config = dict(
    d_shared_expert=0,
    moe_layers=[5, 6, 7, 8, 9, 10, 11],
    balance_bias=False,
    vocab_size=8620,
    norm_eps=1e-05,
    optimizer='soap_variant',
    max_seq_len=256,
    train_tokens=201400000,
    max_steps=6147,
)
Below are experts of layer 6 (counted from 0) of a mixture-of-experts language model. Rows are named router (the router's row for the expert), down (a neuron's output weights, with its number) and show model dimensions 0-95. Each number is 500 + 40 x the weight over its row's rms, rounded and kept within 0 to 999. Numbers have three digits each.
After each expert's rows: a language model's description of what the expert responds to. This comes from a sample of Wikipedia text that the model never trained on.

# expert 20
router:493453442423508404514533516497538474517425507423499522496491499529515502499556486478523487485500513561551464501518430516539484509479520549543439450420520427474468507517486542515491414562449474503489454421438560490479565472596494552525511462500502476511504554495500462558479443501438528529
down0:494405491475468490474503571483445518499548490583453498503470515482550515554514493490426497513553544482422503550569557502503494528529555414515554523542492512506508536556507488440492539535547565454491508545513449479487521538406490423472530522456462495450501459542497494467532570464467421505
down1:533523467489489551484561537461460509504500557475504506449435464545543499569545433553449534505540555505465537474489512450511545426467505437463497536517518543433484462501503509590509469508471540545525439520443558427512539427509472493538510562565455500526526536537498536490463443505495594458
down2:476506437493521451504455518534524564485530541519558565524553496484433511497472496477537535481539536545544516455537452577470527503498542502486402538447487523519560607550511495506485470500511447400453492548542540529569515450533469510459523475488535478543500492567532458425505540542479558523
It responds to: Pieces of proper names and title words in article headers, track lists and taxonomy lines, such as Mount, Miss, Trin-ity, Genus:.

# expert 11
router:526454513467501473571510498458526434525464441504556534487458519519513551419555460393495457531506435499490455523503549573537469476543494522562446457478577445491490503439462562489493445506458526442486463499463485492453465471514475555528471497535519387514438523485487476494529466509444542516
down0:470513529487527477508555576540514555523479466470514540511519483459458561492536501488496584558489508524534476532561471438421463447484510502487530559477437510446484504592493511457501589573496501504513456436562506554518394540530493488499485543596437487490489515508461500518533499418509482496
down1:542472480390540579442442529475457504534573521502506530472485532479509485536489523447489491522564462509477461507491520439549457558446471471491487517473496487476496521455562461476522535395484520475521484483449512476428486536481466554528431460471532542558534469486541481523478545395529535419
down2:439510427515509486458523494448490483404484510510497492492525485499466498588531514518556502480448477491450521477561513565496476559507546486492574586443541501531493609463514525526495458485486474473526478468516493518503438510499399573507461577477493516491451484498447457462553492469608485511
It responds to: Hyphens, en dashes, slashes and plus signs joining words or numbers, especially score ranges like 8–8 and compounds like accident-prone.

# expert 36
router:501485534448498447513523541528503478493481489521491489498472433525515521474566459495519519426492440543540471477528495512527470491488486519530427412425564438474495530524490478453514469513461455477479470464494529437427598509549471531476555438539534442479474555424484447572485448442467531580
down0:520491489495495530512454460539471426589511451512476492415496569498489411621505544458463495483484441541456493480494539414490475522522439528507487611440509455481504413493496522471516538467465497487494523510493479529505486527460464497519521449495548460457486487532460525464506435440439552515
down1:529534499489505533491531492507524549464478482556507447503486488482490541458514482597564475563408484515490450453500479531528503502547498497440517575583500561470487505511474492485469435527463503484442481542513557481564477432600497493507523481512427471501532445503470396498465462416561452514
down2:502497545561433491498522473573471539494479527420437571508503485454520549494488492514470571458456524530524513459461489530491492520508461532493500542535554543586483497500511492534510512559530428450490475516477594586457463526414522543456456424557524507492523503472443485464445468531502525583
It responds to: Backslashes opening LaTeX commands in math formulas, such as \tilde, \ldots, \cdot, with table pipes and words like such and million.

# expert 39
router:465493487531528471519516534527490496488491504473512497519453406523550504495556460514553526412520442578533478501554466544524481457476489561553434456435538459437499466544495475479540470553487479503434483459515539427453558531515481538454546436563545510489481538427457460549481475463443510568
down0:487466506441450478531540609458528547575572522507529445519512505491496468550527490483477505495478453520511497518475570537456463489515540453506519505479529538493532460437555514468553516440558535460436453554476449458453544452514505494487584516543535454482553459552502515526572479466603461508
down1:492480479534486481439600485487488510523492507501493570474474514489560523451471487498574517507525405492486523469471539541489470464518501505447589517572531513486547415503488449431496487455455501507433427477471469498500445469509423465443481421531513528525537520575534546480539521456478521414
down2:539477562500497510489521533534501509511482584592477533496489478484464479529452574472444502557454511549526483479488448525498499494583460552549494582513469481585478475492513474513467610504529533450493513552410522487555517516456430420554463518468485448550562515491508549532499484461469501519
It responds to: Plural noun endings for groups, roles and rights, often in political or military text: forces, troops, rights, artists, Democrats.

# expert 25
router:504506509466503450523514569508498475511498509508493450476445438499534531510554458490543531422469457554533463475538515519514476455527479551551402418472546465464502530535493524452507453514465470475489482435493527425446564517555484539479571437528545446479468534476499446599505460454458545561
down0:476510487538451516489515535452468509512443495507439456436518462547371510474505476517478466466522522499513492437522526469497509538481364503409483487538525452486539480453463424548547517488548453528484442454534482588562559502482508536492485460440527555553508482470488559526506488496502517517
down1:439590451465547490510548426471515557445544498482539512435537553565468555490485477442522510508530489522496441523474489466510513530580486475559488528551523473503513514476565565472453499538559513524538536564494561503528472406437527536437434544543484504487574433511478484496469516487505479478
down2:543593498517490536519457510453506548454524411519520501553516469502514522495488518425569443551433529489448494517484530524504469517516412521456531528532468553528511501457533548578549497442476446537480474495438502491529517531548486474413497520512482445401447490465444510579507447501517495454
It responds to: Single-letter or short pieces inside transliterated names, chemical names and non-English words, plus first names like Jim, Jeff and some Arabic letters.

# expert 14
router:449525471467513455498535524518532467486524467452548510512469490515544444507562465555522424514520452479564514490498490526520500466528438544527459437414587472446479487495512512443541430546473487504401490492449541420498487463498500516463522484510531472486453561470494395483448477420446519539
down0:469491526550560556571504562456434473533450522512496500506512444404474523489553498556536547483542449574417472459480548461491520412503531508514554531497482479585530499463514466453532483500482493564484540505550546480545544537501528505581471522474559526514445532473534527491532561439476532500
down1:489430473454513530466500508495493514538454488478568430518503452500517472558520518501504451519532439496503422496417425531425484463526500516493599566474445559519528484555472557589527512466546455464519442453485542511514508465508512474478529499408521519480501544434504570445469455477476472474
down2:493435521549499493590482587471482530530418484525419517538526454544505494553546444463548540509501536528454525466523494533441486519464474578541471580496583461496476554438540473517466455559438532459472496519500510493486539510485492528439446466507543586467488507494489452514508525481473436543
It responds to: Prepositions linking a noun or verb to a following phrase, mostly of, for, from, between, also capitalized ones in song and award titles.

# expert 59
router:483524524470502466540521556521483484490490479488502445498460432535507512485565477536541542473494494547527507462543527546531507437540505551521441393422583481484467480559495474426523474535504459487482442448512511435441572517564461551496547455504557510540473535417502457567460472481470508559
down0:477467489551453497545506493546478446542497477557421460498518426432557536453549556482493517528480454534491508452474490515509518508469446460511500511516504519559543587440508494493544561583507452515511517544416551546446537445569505504500487526441515452469550462570590494496440491513518515478
down1:479501529552508537517568506572489509539499562527435535513505537507452495493499515504544476455521506501508527483528473492429509526492433516528488498538353463505515520437417545507503453541496549412504471516585529510487494543463550492495534472392490496519469514486528466469590504442563514461
down2:510515592481459446454461528474539478485498480507509550476510455497501568529536553609560456494459496486506420512493455506521433455532526477487530587479480479513527467503519519393523587524490467470544490477599550561457483517534495513515487473555504481429480486516555525528436494515469501452
It responds to: Words usually followed by of or to, such as out of five, part of, south of, responsible for, and minute numbers in goal lists.

# expert 60
router:495479524481521447522513557538493472491495475485487464517458427533521517489577447485524524431479467530540490494536501534529475463509479519521416405424556445472503528537489500456520457530457455491468476463486521429444594522547484532483561422532543449486483548431464457574490475467457531567
down0:529542497462479434479490508545455501447523517435473476498444524529538473455471520507503539485411546509519422512516497443543431517471544525437516526484491489439513414480490454432483496517489523489566561498563480557457495540468414513477476490442584471514501531478475484544470515540575452589
down1:522503472516499549484508517441565438488551434421517509509461514455522458504520503511471527501555569484539510548468518410525449455448497431483513481532472530532509511491518521569500548493463497635566464528495440566473470447561538508555469524554468561553486499485525543526509496485578493497
down2:487529456464481430514477515396507610441473518487460513520477473470385570510463509446534505429472521505524533471465466418436475503526475545521492509428603474496528488488496465559579504490561544493536455513489550556466496496473484479530459496484520482491525514521486476491446545559509512501
It responds to: Common English first names such as William, George, Mary, the word to, and institutional nouns like Senate, Government, United.

# expert 5
router:499521485485485410541520573496575487458462467508449503476419498530495495520536444511580506472533515536542480530501501565532430504473522490508460423473526508395472508510514459495510432489512496502428453467467609474498485507508546527442510514550504492488480506550482464523422450484414534568
down0:455488457550501477561477501537434565435512554436465477513560480445498476525456468560527517492500497450541567451582509499492441470488481492533550468462486460469480541491512500422544465501540470507487530509490473451497486496549435439463471467430578502502485523478468448424552491600516435480
down1:493529462545553512538536465535443465517421529530485493540472570452502498411512508491499518509543497450600524496502452450526560533521487460456439533486399546463459434481498460541571501484433510463470443535558505515552560562430518475485506486568491482497543450517471542516522515521504459480
down2:529500483506487562562479511543455512441507556533503498499533488519528511506449476500539498497537479461434468456457511454460469504535510432505478488512547561550517642499482475464512527434442505514464443462491605471474498522470553457536551542519602507492490497529472562506536483463400487529
It responds to: Final pieces of surnames, first names and place names that complete the word, such as -ton, -son, -berg, -er.

# expert 61
router:506444536466560451518515553458519459448505478519546478457481475575562448481558479484496495456493464523558492475501508514583444442550551500514402433476598416480466488570443521452553501494494485503463435461483522492450535447549489517434460490555545478530478508495517459484508487475510533521
down16:432460493497445459441508504451494482489521468442439515436569400519490539437510446479464504475421485513499474551506526562475458484491597478453516469473528471522507517436542502494468531540524435464440513570489463506480431504498428563545496478583478499521493450510499546534508492553523523444
down17:480534577403570554480501446521466399504519519480453457431576485512534440436499456522454549463513484475476505445477472461526502459506498462478484512541469436530512491570469516556471467457535501521467528502448515514507522542485520474477524539470465504470531513456474573464581421439512566485
down18:510445557448539559520444540509499484476484508528531508433526539520479501563492504505499481521554557482480465535433571516487486612529507563544437550453488473457492507564544475500494483510471473510512523574445466497550543516492501434410481559433540596499533447543486512505521463495555511542
It responds to: Category adjectives and nationality words before nouns, such as political, military, professional, European, medical, as in college basketball or French battleship.

# expert 53
router:482503535448507456530511570524492468488479492499504488511469421517513515491579457493519499428487447526517473492548497543532467478509497501547414411422560431481493510519470477436501468497440464478477466448499536430451594495552485529485572442524542461495484554444469458577486459472472517561
down0:482486480447421490527498536510462514541539464575451514511484546595521465498577502518518492458525538500497409524510466483500514434542510484514506512470440459432498495520518493582444496452493497556637486533558488507495451421517556563504456445529457484543518464453498511449472518476505512473
down1:485384489595526527496490487542455513535548478500570492479442556461493438482549527518488539506471527485514539552499492530552499505570462499505528559558517465445546444490518543481544469546520462459490396574490465438476475560475523490473473590504498471480515514492446550477567465526482474465
down2:467510509434564488494558505497553505472499520452460561475440512542485502524495552521494474570509535489471530474447564588444488444455476510507606485496488498467529442524452446510484506534532566497466478568553409540539534538522490486491517491446474549470510471513494451456532478605530573482
It responds to: Month names in dates such as in June, on 12 July, plus commas and pipes in sports result tables.

# expert 31
router:497468441476504485508572565529485454544489528511441500488487478552520504517523439443508455496478515498556463521553549519515491456515534516517363439452588492478497549472499471497490460536480510553483446470486459499441520493528475555478517477528509448566469568401491511560423465524431511536
down5:464416455498416501511491592493538465542501512444464468555494475534557465474507527456446471444460549502492478502481563530488572479528497586515542501470527446551459514485474508432474454436489452512623524545471486491499482488420527492525493501488531515573440494559516566511493491468506464503
down6:516516480464519508504546524537522441525562484465370506541529468519441559470529568490422512520510454459501537508522462475563533539507566432452462459488523528548530532540515502466552489548521474501564525486460530548402505463525486471509493485464466454507450465516475455512445508569447438442
down7:516533476413541547466513493493507455416483462465514496506523514507519436512517522506451500527545436479466513553490501462530443475496542510531560463429525435495489599554499522553498452489432522512501525481509493527513514520420447439524441566549487456567549414460497511416543504546492469548
It responds to: Capital letters and periods inside abbreviations and initials, such as U.S., L.A., No., Jr, Inc, vs, and citation abbreviations like Vict.

# expert 2
router:483512546477491466540524552531490480502467503480498497519470421537533502499546433471535514433485480567554471528518458536540477471499492504513404421430573450485514532492497502437500458513441411495478460473509543458442552520549471532479559449538552444503479551458462458544457462465466545578
down0:475521423496488513453486479520440551463425521498513496504419510557530499514518479532509555497480476475449436523519458539512522501457465473426519503477522511443554500410456505477474431433442533526519466506465427461517462527565540442506505508433544451565528533516541518567477548508482587560
down1:491570494551471509498476497524446545520486440496532524531527490445477499505494518548575546543510583440526452501558547487477574538492512530507449542515564510483502460469541506440560610472497485459507504368488511459488508498544541525513494520501463584504470485438503578507504534445545529462
down2:591495486526475512464540517574460485530446468544444533435485488530533458517613499473437555495484500550465456500456480529514515450438581539490501494472591504443488496531539476484537521447460468441470530484462530538507530449483522467519444529442535452488453514491447527487558483534520535413
It responds to: Single letters and short word-initial pieces mid-word, plus squared superscripts and table digits, e.g. Javid-p-our, km², desc.

# expert 7
router:509512464522501410556531571506547487482430444481447535495469446564500525523589476538584516507516517511537498524518482559507446502517498514524459422476570503438505496534511410514502477514522477487467473472476598443487522505526525558466543537549492498500464487466473465575429462510450523575
down0:516556401530482504509488533469535489509480493509434564511509441470482509515526493463490511514461443586495480505431535424490454444488567470521513430602527558516490501507430508486513472516525519467553488487431552484505458484439486512554514506422490604509577480469493471520537514479557557492
down1:510611536552529500484477504474530552453509510548457504521468511526458485598462490611479544560465517467486454500515557513554443509464526491484489458427478564460433549522506471465450441439545517526483473575503514476503518430486512455470565538537562481496457451482464525442526496497521508490
down2:487598541542446464537592526398502521493500553502524427498479490552524503435535473478491483450522508475544519530567474452561472532514503460497518499464468560512495527558435480518446515525533440522503514501577531538465536449507523574471421482502540510532477493512421540566529504522454520448
It responds to: Final pieces of personal names, especially surnames in cast lists, sports tables and credits, such as -son, -ić, -ez, Smith, Singh.

# expert 48
router:489528554469473442464565575537591392472498518547507557509468430476490469530511463494497499422550466577531514439501493551525480474448487607553484512481511501452509500509440462491492479519495476501519458452486534454502475535537472521493498503508483427491493534433531528546432501486452595508
down0:480498502460475542530513524497511506482492484535564412454453463517485413548571489536520457619416522518507579493516485529491545459495534555531489501468472500497523498493504466553546563548559579507474535550513499566469471522516481523455499513443417477477427520542478490458459487528516561558
down1:511495524558416483498473462488515495486524451552440528515512585502506467476499519548443518466509509516480483507515498456527493478503597569446541494546525497494555534513545449581437530601479431478481535443501437435541516554541481475512607505519500452524505451463460478450514471504472435473
down2:521469502537515528463502477493458409581480519509451507491516593452516521541465392607507526523503482432550463537524434488500479461498519544530550492476495503485539512471467524522548504474479539433608504519548493551502461518516491507476507473406459468480550456529474488517541495470578475549
It responds to: Single consonant pieces inside foreign or unusual names, especially r, j, h, l, such as Kathrin, Pancrase, Deshler, Stanislas.

# expert 16
router:461483470438574493525525557483509478506514499511496486515484424524503501449580463452501504422515424584490462468507500521519429478522522546563438466472512512459484534524473475390502457570472486520472463476436554455452581452522475549438530454520535517479448529473536448543502486493467540530
down5:458497440518468478502499495517503400527502526508488560474466478471491497471557600525509458635501523462465429538447526494569570520459450522514505510514495512465508487486506514584440476471505520526557496462496512430449501501440461447499503457471575561467506531521491528435550514482557460539
down6:499455507573509496531412492489453524514507486526511571408509529446503492493413526480524502442594421487473527496591499500416475528532511530484505548408478533471435500527435515477528563440465513465507526528512549534468520477444508527525508545524489500563511467531496511491477480453477406487
down7:442461541501553491450584512495524530513407485477411511484514545507549472470524592479490501521509519473509502518511478560539498472530470501560501529530556525497519440539494540476536492561564485545478512550496579518484452474541498449498492430473528543586488544502514573498541572460551564433
It responds to: Commas, semicolons and pipes after a word or cell, separating items in lists, credits and tables, e.g. drums, percussion, vocals.

# expert 54
router:500489524455511460524517565527498482505485506507484486507465414523527518488571470482520525431482474535548481489538488528532475462503497514537417406415558444469508529506492509443520458514458450490476471441490527453428586511557471537471568429539540453480471556436471465564492455455464529560
down0:478547483513468543424445459425535530549516515458514495504573454475508526551505534497516591543477514540407516508483441552508452492487527498435466581542565450501516495616508532437520543579487457494496452532489536482504538502507510461495501432514548530504542558503475504555533473512467447501
down1:507511482529490530551571499557478516584495522540459531440457519477499474450548510510459506517514455412466518486463487514515525497482470422477582539523455558499477512513534509475533576534524499573488530441463506452487502507483502461500494472581445498470503550401422500441537425476549540579
down2:504510511438509505517478441437574471487438476477513501584515519465484500560557531561494597463477436497506435492508460480495483470466511419512481533605552521496459445466495472516489582486507520523556525514479527502463464508491470427589483485461433498551539455452516442550482458493504538514
It responds to: Determiners and quantifiers starting a noun phrase, such as that, one, every, each, both, many, plus numbers in lists and route tables.

# expert 28
router:532490462514474458536568564466528450470512487485541472466444480450532485502565489485520522517534510518559482533528438527520507514522511521487554438384540485427477463538549498489559436556520437482440386454530508495490542457532558564541464485537583452508521484485462473555478480487518486495
down0:504600519435492495457492504527562534487406545501480506543442547538505507445482501526498566475476468489547502528493532435494529582506535519455455495544528461502516498519460509590512532511524480484582407517504567576506473459480477481433453543507444543456541479491518492513399484515506553504
down1:500497479463496528567519522565497516457537507485510536460554454458453513462567539475395595462499482488471501430522504390522479488480511523503610492476567551466502496501559454475483475479545456489564498437480493467490537568509519522521513545447528490528576509526484456548460525506498565462
down2:517452441521533497554514499556477490527487556552535537462529487500499554474523446461477576485505557481565448467528551469438504533537467486453501470541517463503475528488508506523458491508586531444470428576480473530473402516488470432481520427565533533448514512432516442575560519538532515490
It responds to: Heads of institution and office names, usually followed by "of", e.g. Faculty of, House of, Supreme Court, President, School.

# expert 34
router:498508534478514475531520566522498483493482478518488464505465419511521514494563440500515523430488484545551497469542486529537481472503494516534428406403559446484509520520497480451501461516447460503476449448489528441432594503544481534478570456536543445483479558445464455574491444470471530569
down0:614543515538456497555495527456549429489481539548495504478548482473521533589503466495487555492522439463448539470480557485501462472497462478452485535449543456502489462488489516441553427488454490467518563452437492488528521416553509568505501461559417509507537486507475577496556546494483495539
down1:558517580570473518481537497453500489510473453529528520519500456501479518490470497472535532463519509487467511531488532458506424583494472563560547480564492461445402504500492467458498555551530536476560571467471499514535452550463482515533468443496464535571470506462483427547508562570502547591
down2:543489496612529595553468523502446499400472473468568545546485485532488542468455509478516467556542552504536527439554510458415445524506557544561558508487529503485500540517478519540480491497537461420511481468536523430529456538460547498470530538519505525448502506521496502416521527550499484533
It responds to: Digit pieces after a decimal point in coordinates and percentages, e.g. 07.17″W, 48.38%, plus scattered word pieces.

# expert 63
router:503476416489556411557521543485483452507463447476464543454492467478533532566552428499514521471500509540530508517556523540466456490500500546536422429496576516433512441508520480507500474555552495510530455436448558493481542537542532533431504506498515501512491506464550480589462464466471581547
down0:545408455465410525453468448496453528495514441557432545481501485483521467488433500519461536539551464532444531518477490506471496563541518516469539578534581478504480514539483491442536529517548504560566550463427518553484523570517528522483479522510405556494440452467473500503520528448509489491
down1:528572520513432498497461479536545462501561464505460478528435472560509457488545564464504442563500458518549472481475486535434552515556481517571509430595471559502486435483528579529533429478422554541533521562529500495504494478480537453513550481508504495518537592497524524544480487522472513468
down2:513428528485539535447539531498552416497463520506536486517461506508503492435555502484437515473472459531527445592520475488482514445469502475522486446472424531512445589503454522482480453463533499435502556528482488552529507424464501490477457571536537485466512458425509471519519533621523447481
It responds to: First names and middle initials of people in lists, tables and bylines, e.g. William, David, Harriet E., Isaac, Neil.

# expert 44
router:496504538410511433499528523517536473546495479455508462466476447514487484525536469557563420498508501589537498503463452579498470456477527541493492458436570453501527530524432483422448496531462534511450426515518468537477484531568472558491519539532579432504484503450527500513471440504486511576
down1:487471472502423532455463586546489568496463515515514529442471532528592537465471461479564491503545502461553542529527523505522505527453443472490481462475496507540526461507464429539486462459537582548585511465446471523455486426473469497422591522531511435448510540506417496484489506504520496490
down2:412529554513485475514522483532453521517455524500531457479484562500536520540507490513452526481503524437546509513508509483537519561624491524556545467601483505449510473472468506446562498492464526476550544503526467475492522388587531462520489500587448568535549477526492482505542540511451487549
down3:468498418438514532484503390479502488462462480467519505405478487505460547486487509561528534527517532466443577497535493467493456460501470482511573515500473458468469487497521499484467499489454430554561539490471487504414559479503462479484502506417486415545539491512562439508504581513437571531
It responds to: Words in set phrases such as as well as, such as, known as, long, plus table-header items like Height and Nominated.

# expert 0
router:489487528470514462535516555531497471509471488486492462521453417516522530494569463494519523434489460532532482477530485526536469471509494512544425391418576430464503525520475474455507466529462470489481478457505515424436583506554485531483562433518537447481468553432474462567480468460464534559
down0:561589437569429479499485501508438449470479507438494467470527477464488452515456477458508539520472394477471458573522532511511526466543532475527510457468495528417461471518530491558452454478505452526498484511548521522489450542563512444488530503617472521515467562536486559485488458557535480499
down1:523567445506502548499511567453401562471464524517495558583458500466431465589498505544459439483513492562520454533453512435518487536480525498443474480479514531470507487506484535455521483504537408461506543464511513498506473525559511403519525567456548542451575537462499513469500503476442500505
down2:473440517449536448414502558507513471510486470485519560470451450454473510512521440522529494415491462409524457468535495496472498502472582545524458459529487478570456553584499541529510541534510533463467522512516554586494461433522537545451552461555559501483534469475514503498532561570485492512
It responds to: Adverbs and quantity words such as very, much, highly, widely, relatively, plus word-start pieces like Un-, tradi-, influ-, and year digits.

# expert 27
router:519492479482473427533531540478523446504477457478498511448430503545511485560557457462580531460518505508514513479500506568510423523480554580578449445466482474410445464500518478487491454533514500496451491465500587513483499447484520521434552507495505491489497506505506457599448469450453554588
down0:489529482505462496545549532483577467481472495478378563510499470512465554534488450502480481514538448482483535522483488460469517504525509477516400563501549494532532470520495505494495559508440481594502485461501541520492421598450485539500539542511483602527487524497483540512484465489500586404
down1:448471573502458542501438491564481520454450529427518513562556516472517487466417529507451535585527467490425447456468489505485527489444573452453436554510501494508532561501422501568473538493450497462421490504432486515522490481469476437513537529522489525441461494534513501472506529483478428532
down2:502489405519448526461446471522479481426442460436472496497397463515459516414501523505580568499475449482505501429482499532473455499510572471478437486464501506554456429476464571559512508474488455488438464496565482510519531475437467510537501508486494519502527541490481528546489524520470516601
It responds to: Final syllables of South Asian, Arabic, African and Japanese personal names, like Attahiru, Gurdwara, Indrajit, Atharva.

# expert 58
router:490494464389457433512574546461598515449516509538505566476446485518449452526518530455515490482485497491491521470451457549544529498506466482477493447504569480462538514418441537505493474543535484485511435451491542454474520518509501499403529484514617492488467576504449459512498474505486501552
down0:506545504462458463469478500503465533452433522523484414510548566518532525460451529485466463576486474473499470446456529516472530532444506519564523494545483455494502505503552481509503481481585554630480478476511538490493465509575536487500566439416539474406464537472554510445483481476516548494
down1:447489481485511517511497364449425412449569477492533480457487395475480546517475499510470515472543504452486478464543490481569497499471496501488531554507516496508518527498541446518554508443443419528509479444518492494543448528435479536580600489507472453528448552471493458509522501520487493474
down2:485450493472492421526478470459464486515527449465549444524481467512470460475464390477517512468506546483488466498523472466452582500454506444472516548535460519497464445489461541468376531523533445500443496458545543531525485545470460564496443440531455533492517496491519506561532421507423483551
It responds to: Word-internal pieces after a first fragment, before suffixes like -er, -ed, -ing, e.g. Off-end-ers, cl-ust-ered, laun-ch-ed.

# expert 29
router:495466529474470462510526523464479456473544473545467493510466494505530495506529471495500457484469426567517524473555469565535462455510484522540443418468600476480449451545469517449565489502477452548474485496513558448436599496580517540484496398581548503481506524502545446491470500441489509533
down0:486502540474538516558501502530477441523521520517423541474513474465520525509473465473464479533387489505547445600534541486481502499576519472561451524558494547540481430516487534583551560531393474494526481521442458480584513448491477478446467484507454519514458514520541459474479455452526493512
down1:493495565522492504499464484485492440469517542503557618495464484516538475467440528528533490498506474509519543527542550518485536477461498534525490544511451514431503445546444458438480471480575518505490451516449586576520452550415521436526509486507495470543486557484466469470591472492599546499
down2:459480485524534492446562609443541492546485459458543521498520456434510481567489440561468541484450524396544463503453506516497483547516483492496515423470548516470534481479478469464496488513452491519514452495543471521500528503470470392526531500460536503570500448468514526542548560582501430459
It responds to: First pieces of capitalized words split into subwords, often technical or proper names: Met(abolism), Op(timal), Mac(roautophagy), Int(el), Pol(ice).

# expert 57
router:465560498492549438501499547437511499484542492476484529489431496491478480530571517507584503376540467551537496512554510526503481546518536548515447500464541465454472559529462439467543516534530455562495423489476509482446578519525534557553490519550553512462509557483501432506405484476514493483
down23:487514442502502486463468555485536429513446482443404488450550481551484522452391528468488415517569477514505518511530483474463480493556459488512538441550498575476539507525456515599532433529531542561502504504462461539476500512505470414457461483438551493499525490530504463511515490508580522500
down24:402509532440505414536513479520470539485462454498467458476474464468476455522479446554502504472512530592501443528503478460498464511462547479480499482414576506498465495485521501540464499422429495477515512500430432574512526527540510493494504428486505492436448546512464539451513465608486554481
down25:512511497513535468502523507543507486464491520438538525508437523508506455480540519503504545526423548524552511510497598549453578573438464490532450495478468573464440512430531479477558458464511508524418538486460492475507529552538491446485494557521565484484544551509520458505456460388489580495
It responds to: Closing parentheses and quotation marks ending titles, disambiguations or asides, e.g. (disambiguation), "Behind Closed Doors", née Harrison).

# expert 32
router:506496502458500521545545503518571417532472483493469506476497509496490531535584502423543441470470479505540445498553506635512437572475471561552485458432544492413417506452473529466498430536503510486532506477472527438475493455489529542468455491551500416498497534496493441511485488501513503513
down5:506452409530473485480504476455418517460468510486571505501535542506491463488510506452460455516508531567513559489471556445544569544414548528449462536477515500529487465495464492420493516559513535580514521570457502558482554451508495419519478482469463519510503483540484470406557541462508506443
down6:451496464501436535488466497546507494452539444531434500543504519499497460462494497534541479502537506459423556467460479518458364524469487499450466456537528570497506512544475478461489584529506518484480495536455531562501537512520524459572520484465538561560485540467557556475431549459583472536
down7:491550569437508506490468461506458512571532531522536449502534392561502478432491506438511547430487407506553465499483482493538475450480502504455459534549575504571522477550534435506515509500551493447548452584511489443496452476573544438542493494507516478467455531545511500547501518514466494475
It responds to: Commas, of and hyphens inside location names and addresses, such as Berkeley, California; Prince of Tyre; Aix-les-Bains.

# expert 45
router:461464498498532439493552519496536447535446460486544510448425422504544438433544477551519478428549496501540556547460509534523448481560571505485418464483525492470510464489499457437502490514540449487480431486524505459504532444626485547521495509509533466557509504498552449566489489504487535518
down16:470535501472505489521532489546492472573520516445475460521507565529525486440534460502450529496460453437547532539457517473459480505513477546470495500463518499465594510559432564483446498480542553526598467399464504567470529406431578453449496503483555480460506544512503525485499511495549475487
down17:484496562555541472581525553532489525484493495491517592558500489561480497463514502470432574560535554523510447502554457511514464476495510492483473437582505417570519485531502524489547573510498516488476498463520573575476537523550486494505426608572516524509509546510524511524473526464505500550
down18:506449490542562460461503495482469527468474490495586517533518473431500556535553451580478450526625434487458493481571524490459470506481512546505544457456565489442502525538519455507542480512551535576485536446488494494457488508513492457568489554490516471440514548564511472460481553508501414502
It responds to: Adjectives and participles before a noun or preposition expressing size, degree or importance: large, total, significant, capable of, increased risk.